config.yaml
d_shared_expert: 256
router_score: "sigmoid"
normalize_top_k: false
n_head: 6
vocab_size: 8192
norm: "rmsnorm"
parallel_block: false
optimizer: "adamw"
schedule: "cos"
steps: 6882
Below are experts of layer 3 (counted from 0) of a mixture-of-experts language model. Rows are named router (the router's row for the expert), gate (a neuron's input weights, with its number), up (a neuron's input weights, with its number) and show model dimensions 320-383. Each number is 128 + 32 x the weight over its row's rms, rounded and kept within 0 to 255. Numbers have three digits each.
Before each expert's rows: a language model's description of what the expert responds to; "comes after" lists some tokens at least twice as common just before its tokens as in all text. This comes from a sample of Wikipedia text that the model never trained on. Tokens count by the router's weight.

# expert 0
What it handles: Dashes, equals signs, line breaks and symbols in infoboxes with coordinates, densities, measurements, such as °, ′, /, ×, section "=" marks.
comes after: "\n", "\n\n", ")", " =", " Born", "W"
router:140150121138120141075133203163162147083104091150126148092123101142122113147109135101177182120117098103094107144124169176120127159131121086124095089123123107148123093121116175099139148095092169
gate0:099114144185165131129152139175102196116085112098099147149088143117111106100145123138127131133155052163165152179077116150117129134083090156180197161153149142113155148140165097118140124093128082
up0:115104155143193133113097101113117107117155135100147107109149116148146097105109123117098138144103144171120136134141093123094115172157107142129219117143110091076105131102135136105091121172151120
gate1:149105112162120137111121142096148133102118094152138152105117084198150119113063099077087093144136100119141156091170124108139128066149103154133099088129136167159120157144140125186087145139136152
up1:099192105094105064119063054176139198140106157063137084123071097146126155085105086152076096157061123187098137122139110107164107125122125148139142155170121148140115156181102151086118117131106182
gate2:117081112208120083118100094096119215194097122144092105171154135125099116101124132075210166133123152115124114149201116107087161134074148138202121132166168102119088103156137145094091092141123137
up2:113116102115200086124105117115115098139128110176100155100092084071108108097154142139155120108174173157169101082142108110128189094141119114092099102146096141162060112186165139113120097129079132
gate3:125165175101078126087097154138120173108121073168176155122117129109129120071101121095108111123173080128105074122141140207116130095139134123167165106078128105226119153117114107111151114156149190
up3:078107191132122108091088108132069198121103111174127153167131150100137133088129173116140120080195071107156079136141154144142084109165131089144181103068102102142143145122138089121179103141158121
gate4:141134160112103162112135147183108078125115080115141164143123128122101169116088138170119108065157148112093157177129183185091101088098108157140153193059134129148137101109126088192211158163100161
up4:128087135116105125110161129144120169180124183172157139152174098191127079118132103124129117178095127194130096076131151132129131133123137077153140077111154151116103145108164156090084153098113101
gate5:104151143090132119151090167116121098099123084156144150104113083182105158127131130131099070122167141078128197091127122102127132141154144055123121056112109128128142178108139117064145184080138171
up5:093124096103086109122140101126164113160123175100160071139132102086157110114148114115104128162119145102094125170130153100180112138147120085110115124152107144083158134074160104180150070130175116
gate6:132091085099068141165162112122161104171073137113095144145109126134091155138129125103146159153171116136114172122162170092133064211103132176103122148137114131090161144166141083142159134088091093
up6:082111161115162128133093120100114069096139137095161129126161129121160083150156165050151079101119110117086104120151097127095100153110161151145091098147105159091161096140113145151117173099095121
gate7:100181088138113170165152115127119128103123123128132109155068179122109103150094132145153149097087153146085149096169144090184124122146146139118100095147145074154106127154124129117163136209088089
up7:154129144114107116152122127092102165134117220103108113121139098076074163081137176163147137150109185127142138135159140189183169135159094151106076136040133074121105136142101147192103057067127152
gate8:109194102137086165075154157202174192084109144103174131084169096218136047119096143148141092110122058135097119124109159065168155095139108147150171140115117135192166087109175197098147137110128169
up8:145064137177097125147167129095105104176119134109102154157089111091068201134127068152116093237123136153136164181089180163098164069107162159106110107109120203109060129126109084201108132175103120
gate9:120114176177141157124131115141102151100126142114144091131112090139122080163121166114120142127129123115196150135185178119146082164110124131130145111163155091147149138097159112110125135148101140
up9:150134126094175070134162121105092074099166124143124146102135157121128102185121119105115125193106112139104145133146123102116112115069124204172044195163101084116108107120155073133121085076149104
gate10:173059154138074084147207170123132116116135143150142093139135169212151138091099168152180186124158141094092107118144204121147083146093113154112133106158098168160111116155154127125070125104142138
up10:100135098133119189108060144136146137092074181126121162155132114083127154143150108110155093091132129175081159171054123101120158085099123102144148137115156148103140152163151126123238165130156145

# expert 34
What it handles: Words in music articles and song titles, such as Love, Dream, Your, Records, plus list dashes before Songwriters in infoboxes.
comes after: " \"", "\n", "\"", " (", " The", "'"
router:158087105116165149145130204146159132152099122107195121142166146164139107139120143106134110145104166149136151134100150191070128107091118136101163153167128216132096119109094135135107160082052150
gate0:116129169167150172134100121131077126148127122111107175140106137175106106124113141124094159137133066171127121212118108154082115153105098127119184158111158160094131155114202127110150147126092171
up0:111105164148185138187090034110091125139146131079149135116176105196136105129159126153082131127107068159164157115142097152152084174139135166113204107150119095081129115131133141141138119188168136
gate1:156111084133140146099150110142125124098093111143154105133075068130111129099057101090074104119139078100070158123126156075112169111129097168138074072127180146105078153102154096158134133112126134
up1:103169074035139085127089061141168190150136122085134081137126121112128162113106051072115070095092118172130142174107094065140126123127142162102137112165119102133093180133090117121129107150128126
gate2:082135136176150090143118123152125231140096146077129075182171122180144099125178148159109148160125140124119176150121181113110146144116114147156126122178125151127110139142123136085115087139177131
up2:112110056116179106151058103118086062125184117138121143114114122102100112085161162131134127131142179155213112125162098057158126090149080112096150078133190123168094090132135124171119156159106137
gate3:169157142088081131071049189177097147087106070148167118085172121076138092063114095080088132141138105112070076053133140176142152068129120096135189101073133086207113128162144096156131175123174206
up3:123103178097129124086041115161063173134128070165112130173170137073136102075151125113093133127143156124109109132132161145158102147158117088118217092071105081145141145165146077146155117125167166
gate4:151065159066111168098158156128118076172104078143123188127128125133126174122121142195172117098135156107113179122124126151094126117099086120157112114088095094127095087149112100155149176153103192
up4:090127114141115090121162127157112171134134115173138124108154144151071118104104090093133137168156113192142122133156215169185106141116145112170138158128154144179102168044175187091106143071119128
gate5:086130162085111139208087145125157078150124102147165180131093159153085107111123149184105128058155137096111188089141107109115099147132086037131138109115174050095120150105083087099111174093118202
up5:101140142127126149118125150122105123124138154143126072105132145117137119162199178109109115132156132060119088174087179078182114110152090127108148117125105175083124196100133105156128097135185173
gate6:133129130087086146170111091115131162127085085125104104131137137113049159125128164091118167146187119161142176090154147155143121137131073147159099110157131128173117150125116048130088147094142111
up6:091137133176143118157141163094127139135119118060129132100155107121139113164171159091102135107149146127144094100100120148120122171198179169133074171175095180135121122121106133153141153100124088
gate7:103128100130156176113139126109080112136098107083125139158129208120122108140111117187086105166122139117104162086160145130163174127109107168106047157127164167136130168129136133157137146182113147
up7:138116171127145097165112152113121202118125181122105109128163096093146161099154146142134149156122168128137146127159130120140136128148120183138116131052129136129138157115104144172105085089140170
gate8:116173134178093130104142180113180180118074072070118138113140105165110092126121116151119141097166000098106130091070124102138118097166110157122156110071160146189180129161133160117136141154092194
up8:168111087121089151124157131150121075138139154168176151129115116097099149167118121124142105205101198148130184195137164129125193068101178098130118146129112195107133101102132084177097139134121128
gate9:142119199130116167131164134155049102123143109093149098150104077147082094105157164124106179177167129100143140152129104131157124105114136114169119131143081153153084110115112080122200086127093107
up9:137122249144138139116137134108135049117143125145098091103145118179176137193146157096119151248129109172129156135173139099126089101078097170140063136109087112141101139132150058157115139139152098
gate10:144098187149144072093192125126196159150195095162128119106138146180165146136043134127193144057202149063085147161127183114121115130092108162098168138152099183162091140155135092142044134121147146
up10:138162105131089150133066148126104131129041183109107154185124145105143129097227135116119126106068130169100099117094147098079145122085119110166105128090160146096100127152143158110185127110151150

# expert 30
What it handles: Hyphens joining compound names and terms, like North-most, High-Speed, Trans-Anatolian, plus California, Alaska and Highway in geography.
comes after: "-", "|", " U", "S", "M", "cc"
router:176119151134130136086081171135152166104152128135182143170161089176117125097154086046143058172039102148136091094093154181119144128102135120145086113098148200178049121164107154113134152125139157
gate0:153143125167129133104138142141088133175110128118093189119113108105089104121118125129156110140161086121127139185076104143130107165112065102100199160118109172103205128169181106087186126132065153
up0:163103124129169099115118058150023119132076121101135175094146099134175110119162097131085076076122146123181159108148098167124070200157107155141169100102110121124135134127124151117103110162140165
gate1:128122131169085181116107164122132100102104083164167125160081082104121103098099136115111087152150083110108112115108142102165132158162083103127108071102204119157101112151147142164100164117144126
up1:080155133049079132162050074125168145091122136107108047124062067153160174133122050113079088150086167207142098155135109092173097125141141120113112118176082146115111149178115108114119137106130119
gate2:061160141137073094141113051170098193164116162121132118184163146159144145100133137112148133151111103143127083161157127113138110166077103139213111175151140100155083124120162163105082079146130162
up2:115063075089145117130095117120124098130152123121119176119130065022126111096133142167153140102145190138187152128067107100113178114156093079066110103161152137139114094110142102130130138121105108
gate3:162176175082070142042087157088158153102101065164145118094151156099119088081114083059131084101187129187134115134153128220141142112113085128153157088076159101195109130152152112111154109121152165
up3:109125215078164117065096127080093165123136085179107150193118171127101134081143162083114105084236126154192130144159117163144122130157102096139169093095107107127157138145134096088171088118154136
gate4:166109158118103167082131124125075116123082114119148162121159080118086184091137144180159138095152139097167125120120137136123108076080080157149128121111158107158087085136118118154171139181118175
up4:143088104111101139136176144127153174151120173182119154149116126174127077125109140093128099134146150173124108137160165160132124144088140147159134160111139149133123169068173151146112145094057097
gate5:119145154125099137131092143127159096124120065165089155082087154165101181110108146152107109094092142147095159083118092122129135146150114080087102091124120144086183114136150098053126160141066174
up5:121121135126112161139143127121129099112143157133140065106106098157106148135168131136106095126105130061127109166113162129186113147146084092063104051157100191098135162100157100133125101141198125
gate6:159110153099104136144104079124155160132103125074167104119176114174059147111141119103140124164158084149162170118164178126103106186076063104144091131153151136127108180147108068117078090100160160
up6:060130134139175150204100152138119125093139114079126088062150104155139136154222159096060139107144162109156107128130076133098074181119123152092102141150123193095122127159129115103182164123102075
gate7:100136094137130177175134126124102126122104149053153151131063137109099126128056171187115081147102149197128149069111137076184152075134179149111121123115128106107088165164109152124133134206140112
up7:125134156110150121144126176109104154170118193177157111140167091081156165135180172146144123088095150118140121111158085118119160103138116145128073130005134087103159109105113150166083106112135165
gate8:148134084146122176136141133178166192134118066095140164141127095187090050127075184150127090058140031110091122123063140093135144106187148147086193097105117121148138155131163173134082149122120134
up8:127130116152072135101159156078098102111101175142132115122102106053118138177154085126138132218107126143135164183139153155119158108082091125139089118116157174146102077136135117184135100141072142
gate9:105153157143128168090131132080144131108139079111159132128136077144144095098129163140091116106168124112156125141173109122131130139086149097155113211150132131112080112135141129173125094153110104
up9:165135197135150102132131111130125072081137081186155151087126123161133121168141148104141153200131075139145181104177145105137112098041098174168053180147145097138141065097168107183125138077143085
gate10:175062186132117078091172123094132103127169141145101128134140173161134126102117165148154147118183135090072215152128173125119112158148138141142205139130097107166080182170128124140054126111145153
up10:095138110112104153144090159124173174120069173104116159157115103115160167140147101119123146083107154171111084149116196110153136110047109094157082135116134157114117137123151139114194122095159137

# expert 19
What it handles: Line breaks ending infobox fields, such as population, department and postal code; also years like 1954, and Founded, Preceded, Coordinates.
comes after: "-", "′", ")", ":", "°", "–"
router:157104101154110121101136186091149206123179108146144178145135106124081131165121093148138118101107090106123121129130146148091083125098107076152079147120128165109119111109141158089122133064125169
gate0:109142142125201129137105131160146139183132098128099192168076109155111099086136128160117125132150074122160152162127115149148120169050102157157162121096176117125162143148167113141106122080076133
up0:133136137121137094123126097116085135150117088125172138095124144180152112085134091155091083076139136146130135142119121119097130139119103178133229113172113079077097134089147136112081099172151093
gate1:134132136147131148129166082156157156120107122144172159152076119139091131099083101097092111100189104092085161096141158134091127082109130140125090105121152092121098105147113141189111174107163108
up1:104174110068158060166046035143145177142172142136112107144105110185124136104088085114095077122088098154107152141136109074138093141174108157112152134173081162108067122159128140101056143098120201
gate2:074115133255117075144143104116066178176121123111087118129165092113117141105186122105140129140149095105162111131189135153129150124083135122205103194159146149121147106092153099100100069154185159
up2:078096144105170108119132113110120130168163117152130140111111112073130109057173151136096077092168179157161127092092075124109180113179106104056097130088113122135095060120088124183073130176084121
gate3:139158147107112135091112155111167129136126079176162148094131125082137126103105084091136066101148085105099075093121134171116139115118114130153144117051126118199183107116115129130145114135218174
up3:055087161134168129084075136132086184148125122181101152138164136088150155101126187095119134116189127152177105122131113152185118146112101053098164124105134111161187136139148102116148058123200178
gate4:165111134082152201109128126148129092153126104133116164098113121143134138144146157131170098119149147120145115124112143142105122077070083144119115162090101118166128128132144087163184098194131184
up4:107096132106049128099150127156128158145101160149159147148163088203088127090096104134100120147114144162178110142124157174124167125144162120163148111114156157133110156079156185099078172116079083
gate5:089120151069121106205140156130138080155125097124139151129103121181092130085129157166121084043151129111102162067111141112132141142133137066120139116165120110123154152119107097071095172082122170
up5:095102175125098191118142103150143139135175161111158113141158159144138146134195170120140113143126127048121170164108188089151132129162157092089108086116129156094139111091139058158171094159216168
gate6:108100096091117110172094082101151126164095088085139105155141095131075137146106121117134113117180120136097173105194182120075122177084062161115101136111141125139115175144161078116126064127134112
up6:103128160173190153175077152122112139145129094097131124123184098135138105157151159085112058136133092107141119171097117108087127173194179188152042140137112172172109134136129152108105181079112102
gate7:097145091113096137157143116151077140114116182126155156137085162128094123139080137187135105098040166141112203090104148132229135110111134134112098075099110155131151147106153167165155124154097135
up7:137145147112114133134135140100142152154118187127146130117125076073136193082119198152101128087116164110142153114131098179152181120139117156119088163069129110121173152078082161197142084109100179
gate8:117167123121096121144141175145196201096117059087120173074158088162107075118099162152124093107142047082109142102103113109097122108158125122136147145094125144197092120167168145139096111132105168
up8:128117108189110131083152116155093084092089191151163088162124090142130125175160126076126125222160136204129131190087177125141164091122132137111126086135126181115090119104139148146165150133113120
gate9:121119174149129127121138111128127101121182159118138152119112065140113105091110225138049173100135108106171174063180137126114096127077144127179107150143108144148117119073117085156130116108061106
up9:181140172131164110134100125091106095116186064170157090138140127158159101133156135129127118180098077093138159134136146116136150101079093152141079192159113087160134086070138097168089143136115158
gate10:155069172160104065120211116128097118141167092188148108120120174144163137105135140161117183089155182102096125112149179133152086138105134145096179186203117180187112132110176138118087172109153158
up10:146124120117101166127091167128125148100088197061132162171126045125143150122125134093130148124122089156116108161095189106114154108072092112164129102097100130121129112130130135137182096082115143

# expert 39
What it handles: Word-final pieces of organization and media names, such as Newsweek, Forum and WUNC; also critics, praised, and paragraph breaks in review and news text.
comes after: ".", "\"", " un", " Un", " Ind", " W"
router:090156065087109152095165197142155136100074132101107147180127091161104125146123139154138134113091149144111110154086186160109146115094094153142137142133137172071087111167166180144162127127069123
gate0:121106147142130141135129137128095153128111150131089198144103132164084105131138085141089140132119114128116197180144104197109132150054097126160124132142165110091119124187171106113115135124073142
up0:136063115112171107130111063123079104112085164111157184073151149160153114128137094153087123107099116132148208120186114144123113165133107156137199136152120064112114117118159105137108146170107153
gate1:146151113184129120104133118099111137111107084179106117118089067168115136130096120135136092123177078089071097118134171095154122130126104160133135099118167120144078138140135166150124173122138137
up1:101205147053168075100035064155157168147133144115143111119100138127143130107109063079089120130102129155109129103124106104123098146136169166101141121167069148165093159124087105118155143131134157
gate2:064109118175096133133077099109090191133134170111106077158185110162125085105127108125128119201094111099126125123164146128114122174095084142198148145176110162113110118114128137101126141107117138
up2:085088079096172091103058073115138079174153122146147167107111126068121121078132128131158129139139160120171167106094114087156113114160107114068111074097144169136072104118160113152081139172081132
gate3:181185177070111193082107151116106132109158117146116139097128101099131141094096118082097084106144096126073025105180109191150123118135111143110123117057161077195131159138131113101111113175190185
up3:105142185094170136060075114114079115162129146142092162151143144075153162100137161110139114076148109126114076114161107151164098138171142067073168132073135087134151117134104085101143124132227145
gate4:159132166069089174083099150160119120132100092152109164158126071152081153151124136152144110127138128104121176146145080156085094096105098120191111150088151128176102075123142137154169197145136176
up4:147069093191125112100180106140104125129149150167154142128120144188126115087144123117133103146122130193166075136171195147169147100093092113127115092084132135128108157094147153097140124138089114
gate5:138138119117119099120097177144183113171128134142108152118067103168060137093141144119109110095133121139108203077139115106150151216113069077158104107136095094091157158135124145078109145063101163
up5:141094173105093158078132108089176141149148154133157106110122123137121108157192138104113124175135128042132090164123171107171167129151116103081098098082079155090133120099140074145133089189156157
gate6:111132105087111146135103125124165111138106102106099083099121096131055174122107144118112154137122167189148161131164213143153029143123070181083137122170150170111102166151091092136128131080129148
up6:138146112146149167141104140110134150125161137084112123084166100142147110164146173106094095104144174117155109140131096147103138194196166158132135125135120175178127115088094122082171205153134106
gate7:096125139106132136137145137092148109136126143096164100120094181154105064166055126162109124143045148117074192059154149123189126132106136144078111086141129160130159099148173130136157155216109145
up7:154143148117174107143134144109142167149120149154110098110125064065142191125147163163131124134119166112114115136151127133163111134151129194123084148011100089086150160119108137117131112110139128
gate8:134172124141101153116201128167195156110098093095140159106150107219096081160097143159111134079136038108124104115106143125153092143155144142124165108077119128191120154114179149097073120117097163
up8:116084129154072149107133128097094144138116145161164152133104122068119123170164110096174060198130154145135166193086181116087200068092107122128063125127130177110096077101123092210126122157074137
gate9:113181084142164146168203104177104145147080123063104170133145071154168107160112171115108117134156127091151166116160122117107134155110102125144123161145112162118093108079116099161126147147121096
up9:141140197123155076132161119098106049116181075160117160095140125157146122137114183076117116214106111117129128100134196113141120119082064158109078183131087128131124093118176070159101110091146098
gate10:124086187163143091129195151072166147115147061133137108129157105151133144116065181144120125094147160055114163134160248140157083176100127111140167145159106161103089098164159170159082179106140154
up10:162144110109084170103098118187123146131095194131100164120099171117142116122172097070152149123139141187072094128073122105124157098108124142129124147085164119168135145106161109114174088139127111

# expert 10
What it handles: Pipes, brackets, colons and semicolons in results tables, mostly racing stats, plus driver, race and storm name words.
comes after: " |", "=", "|", ";", "R", " Racing"
router:160119096167128122148143178101158106125134150165099176141128157171152078138075098149123141127048169129071123144111144133110103093049132119102157093143145182098081093112133178158121177109134181
gate0:097156188145144109099121134146129155112111102161128179124092120148115107091116115199098135166131044132124136153062106159155157138062088120128163130158175113125113150189193106107128123132105113
up0:146118110170160100121110091150081129098146112152120139107153121184179096099129088185090143135126108139121124110127106142120148155158117183139242109121159110094106137104176131101099102178159096
gate1:142098142205065160146127152132133155111127108146128124140114080140110114120038108135101102094180078121133121099134181089136154077125093169135087124125119122162112161152147124153109116119126109
up1:106153091096126116179051097147130170097160131135090094096130130167163138101126104107097089132091077175103147135111119089123055110152140120105120144152073151110116143101113119086103135114114138
gate2:150102120158042097112118082131132199225127122098099091162128110179111111119170131071170111143070154120156137175162111132132136161110097145209145126157128132162090108104136182091110097118183129
up2:119119081109165081135082133114126102150184122146141154099122110070158104091125164139166123147155172170195147108096096080163171086153089092108106129101128141132106122096127091102080117086041094
gate3:202120179106080121111084189115134147122113101200118109084130121119125085118114085045135109116178116122067042099138154171141111109143145146161156130044130092221128163126135139106122108151179144
up3:129108171118195093125104144100075179137131090140060115160131143109131116085146144065140120137212113139165083166131120141172069151178145099102199092047125101175147158117156083114140087138181150
gate4:179132160106109179103151137149137116125119061101108162169070085170098172144125138185142126089143149108138142129138141138136091106130060155191147141048138118157081105139121133146162128141140149
up4:123088120134104097120154138131120146171140159188173143083167128142118096110113136089118091188114115181140101106163183148086154121097164112149094093141111119146152145064191122119105152107078139
gate5:065123142072124103146069119128191087147103112135110140090096102198115160071114148165122087105102137113123183074105102096116107205128135123122124087091126077141135125104075138120116179088105150
up5:138094104139088116105134110105119122129181202154139076147125129121098129161184131100118094163117164130136124160101182125150116159212085109126106108083100142114132163114146127117105047121187205
gate6:117100131102110148130091084110160094137085109133150126145124105150069160115104138125119185139150070101116143095187198087136075158076055185122122132163160122111148136141170110109071126073137112
up6:073130158168177128203117129169133101093119140063126101109176081156158101153190163078126118148163186122156111158143113193141138181132196166138103127184095164114109155093101134074123177117079082
gate7:108160080125097141145143124115100114146102107083132144121064144155112112160136148200109075141088176083077150085118157110174162087088113179088096084103133170084100123162132124154150132212129138
up7:158144164096152095160073145094122167128132182112114101153119065116114152100188166148142153178088132134166149134158103123188177113152134162119095117010110130112154116093106151165153092106128151
gate8:123163121152107172098131175169174197129092110080121131106131101209091078130091163161097067118156085089090108131073125106143099128171146134106169137043100121155118149117209156095110112102094162
up8:156104143170104115122157129131118112102100151171127128138142090074087142159138106092181121200083098168161162164130152130134207050067111137121090091119110192186116078179065106180130139177102104
gate9:129130181088096213233120131113121138119113142118110117116130075140128126116089137150090162138120121129186178071146129104154045149076084133201155149154143105173099101122180104157130135114072108
up9:157102141133147086110126133089089070123124104196113108110151146148170101169178143107096083202099088118132167188132151095091116104044058140151064154116095088195074100091155074151147120042141072
gate10:162115199127091105041152135135204112097132103188133130125149218145157136107059179129145173144126157092089174185167181158089106138105137111096140132152092147134141129140147154119092161132143119
up10:173138084123127097139103127111103189131087152103135147152099093125126132110182079134136136102134131156076100132084158062149139120097106120143156170110134115126086151132136141139174103094144134

# expert 20
What it handles: Single digits after decimal points or in table numbers, such as 77.3, 27.0, and letter k inside words like a.k.a., silk.
comes after: ".", " (", "/", "{", "–", " +"
router:160143118112083161081188207104156117089075110119142147147114130151089108149096156087164128121155131076103102137086143167143108141099155135139094102137115142075105119107166116127101166146126170
gate0:132162177185181160091136154147130146146114067105078181164069089137068119107095102170082118088106055125135145179094113161133161114092076134165198171108166132082174116150172135119171148092120120
up0:115127147153200149115133098096049094138111102128116126115104107166117108074108120176073127093150129145140169117155079114178092120182103147173217130084104100077180137139182135161129137181141106
gate1:158093082170111168088139123141156113086110083187128073141116069154091116123052104096108099114167126094054129134082130102122178100104133130083064071151168121171077168156129129188102159123123150
up1:065176135041141091149093020149145210137117124079143077115124116108168149131144085105118099150119112164143147148119115094144112129138123129117122140176094117133101127080080114154104120121136193
gate2:107188118179118140119127106146111159134102160084152095096155118133183112127192103114147125152129130097111110117166127180123153123079084098188145175188099137145094145116153135076077094114121128
up2:061093082113143062122103118128087115115120154178148178143125132084102110081126182149127110117145159153157092123144096102178190117128113094094131085132175119158135121117142085153098143103040110
gate3:156163144126101160118108172129138112111114089166145134067132109073116097108124132110099109103155128138119061113102159177148109123125138120149158145056137091192128098102121124140156120145176182
up3:125137165159149130080075108135122150105152102188128182128101147050155156075166164137111119055188164146157083188127160145157089132121138077136159135097106118166146126108123075135204111137192125
gate4:164154143073118190158119155137123096130129081144127187095114084184075180155121139175157102099100180140124125111123175133096102084132068140159127102064141112153075073182104107186158148177144205
up4:127057109180140105090162149118166171154158178139160119155168127145142117050139115104113108154142114175181146149182131194133142142090143100162082140093093142127126160044191165122105157119069125
gate5:111137163150161087187095137173171100151077088161125166098083111155116106085183117141106101083116104137102170044131123080089087149111153087110100091137132063115139114078122123095101186094115154
up5:126141106144089135113144149147157114126172158136131081113132150110162165123187139118073144141111150057114128157110188146158089117159092117069107116124107154074133123070134117163144081104197126
gate6:136115100105104179072114104110123082136126109126131104150169071130096146134102132125119188071189092162117127122182174117138110160117108152151159128103141162127134131180126083130136136076152143
up6:109154106117200137174128138129139160124124125093099095142121142105154082175178120058115088136142175106142083146136110172072105192157125147135071144196133129115160086096101144153176167079130107
gate7:118166079131138185159174095143126143083095162085168128125133185122101128121062119104092144118086121139091115089125146125190167117110126148114097138142103132160147157150126131168122108193131171
up7:162144131101124112154102135077166153129095189130109109144160037118108164100140171191111139102126193150107158120171121131173182114134106174132063125041097140110118161095094156145125054105106147
gate8:154153072161100149089141176146173171079076081075121142085161096184132049142088160146195084097102036113113163117124134081159089108137091147127164136068134131153173131123151141092090142140102138
up8:111101136167105117136167109100112106145164153175139133149096120118080182126135127114083113187139135174121123206082152144067195060124126132126073126104122178136087092144146127199160092127092150
gate9:127142186152157154156161117116110114097085113099113121122101102081084115106138163192073119106146119088172155075166130101127131170123160105158100118165103089118163105104159112207149183107143104
up9:179163179126115086114116100115095097108098104170102163070153130134116122139143166114115140198107032124142135129136148112115136063087075161153091192158096094203192072065121092175089156107109098
gate10:136074134161137067099175135115164131138157099136146092199142190134136137130057174149118145073180159079095166144153151168138118125087108145121173140175101154139139075137128140159060107121150134
up10:132153120149093152145095127136112156105129185140101178084098139131134146090183103111166126123091138151093103156097150054151156136119133113128105134094164142153117179151159141129208139081175110

# expert 7
What it handles: Tokens in sports articles, such as season, Cup, League, FC, position codes MF and DF, match dates, and colons and pipes in career tables.
comes after: "–", " |", "\n", " 0", ";", " 1"
router:149122093156140161123165186112095124153129120167160148176103157116139105169100130164164101129106149188102084184117134171114139108124157116130168114113084138171085105135157130159151147133168145
gate0:106124138140138124130122156112126121178114111105070175141075092138086108093083137166109149089135076147087151149090101121142126145065046112139177109125162131108165136128190117096174151079110145
up0:138117115123168070124093074113128136148122128112137159099127103160169106108129128159102121098102116147141130116119088135142124177188092133132177110124102099089097120106146162142144176179132116
gate1:185113108152138146140142125133158163137147068131146150127068022154096128132081103103082144128173106091080156130133170092161178082101087224142107075168161161131099168126114122186105167126136106
up1:045197127050160095150077026134160184142144121100112110137051087114139144118143078130101101115061124187107137099116105098110084112186133147084140133167114166112136101147140126058104106123126117
gate2:090135159166126125112108101137096188153124137107104158152149102124121139086178146116096110182146162043157072171156113116131139164114106118185138126161164117081082148117116170128083124118175173
up2:104084084089203089068045116119097099133165156146129137129097110054145151084167202138170126079135156138167126111126064085174169093152105084061146086131159119116112085124084109160145141161085095
gate3:121121136080097165080124162155118134106095072170170110094146116075123093065114117068129107074165089127058025108159134189124143127109129142125149111063144087155158090165103125127128113146197166
up3:087111164117138128085107110101089115132130074177125129196128165083164142076128159096138127083177138143121065156137140115154098147152156086123146115102106129095195103169126101156192101127204127
gate4:137154159061138205126121165140126078125102067165134148126134094145103181116139125108104062080116181062119161121140134195110132153105138151127110167119131145179098073130142077126175124175163164
up4:121057121154069092117177109165140171162143146135166163148129141167093093113109107158141150165163150199156115104144171133148134077119080077172101103070139126142128170061138185124092150095063131
gate5:101137155136126158164095184140150063165119049158089120084109151167104137137152137148097155058119140084084165090137141096112101154164143102062115093141120111090155174106140136090130122081103159
up5:158117130091049128115137132170154113142174160173131109059127090096116145165191162125107094137160097131113094160145182140191106179170149136084126085103045163130109160105117134116124078140180147
gate6:128126106080128166065094107134174116123115068095097119119152108124079157110084130105107168115126139098112152146172127108143114156144073187106133150128106099104133166159124099126149066093143151
up6:146139135175151137160117143151137127108083111094150088126195066142164127173174196069092074085135102153172116104145116146106151158189125146121054121140112160121113092116106137143138206129136141
gate7:105194120117101181142169100131163133133092134081170111140086148126125116145114130179115116163097158115063145105134082154159166128124137162090121102123147123137149090113099139092145142164157146
up7:157147130112123097161080145061139178162140205100116137157141100076124161093147192143131161111131157115117127128156106156180135125113119161109134169048121106120115115075094165185114135101118146
gate8:161161073109063156107141149128162183084126127078130140087132109196077076150098152151107088101130040175114121134119162104159093071135110126089174143112128132191158138138164165079111142138080162
up8:106114149167120123107166130127151094152116137174126101145123077086104195156122103116127097183089122106122172144079145148104181092105104141125086113091112186117091108132093085168132114140090134
gate9:105123200130136141099117183137127109121110122155101106107127103138142089062112159119077113133145135099149144118141105139142138103133112096184102144151109146173096159148122079169122151126113061
up9:181137131096109109131135126112106060128134062164124097081165076176129093185101173077140125190151117163112136128106185088142172155095076155146051176144172121180145103137164090138140107080146098
gate10:133096130124114096111157138079135147144153115077141157105117125160080133102096165174136159095140132111066129165131182166141081120100094142113180107135137101132107162172164113122059124131138136
up10:148136148118086126146079134149140160154119164142113154190119089165158161114176058094121157143174139173104110205091121058113155141087103144141152116098153148102102140112110147161181126102152097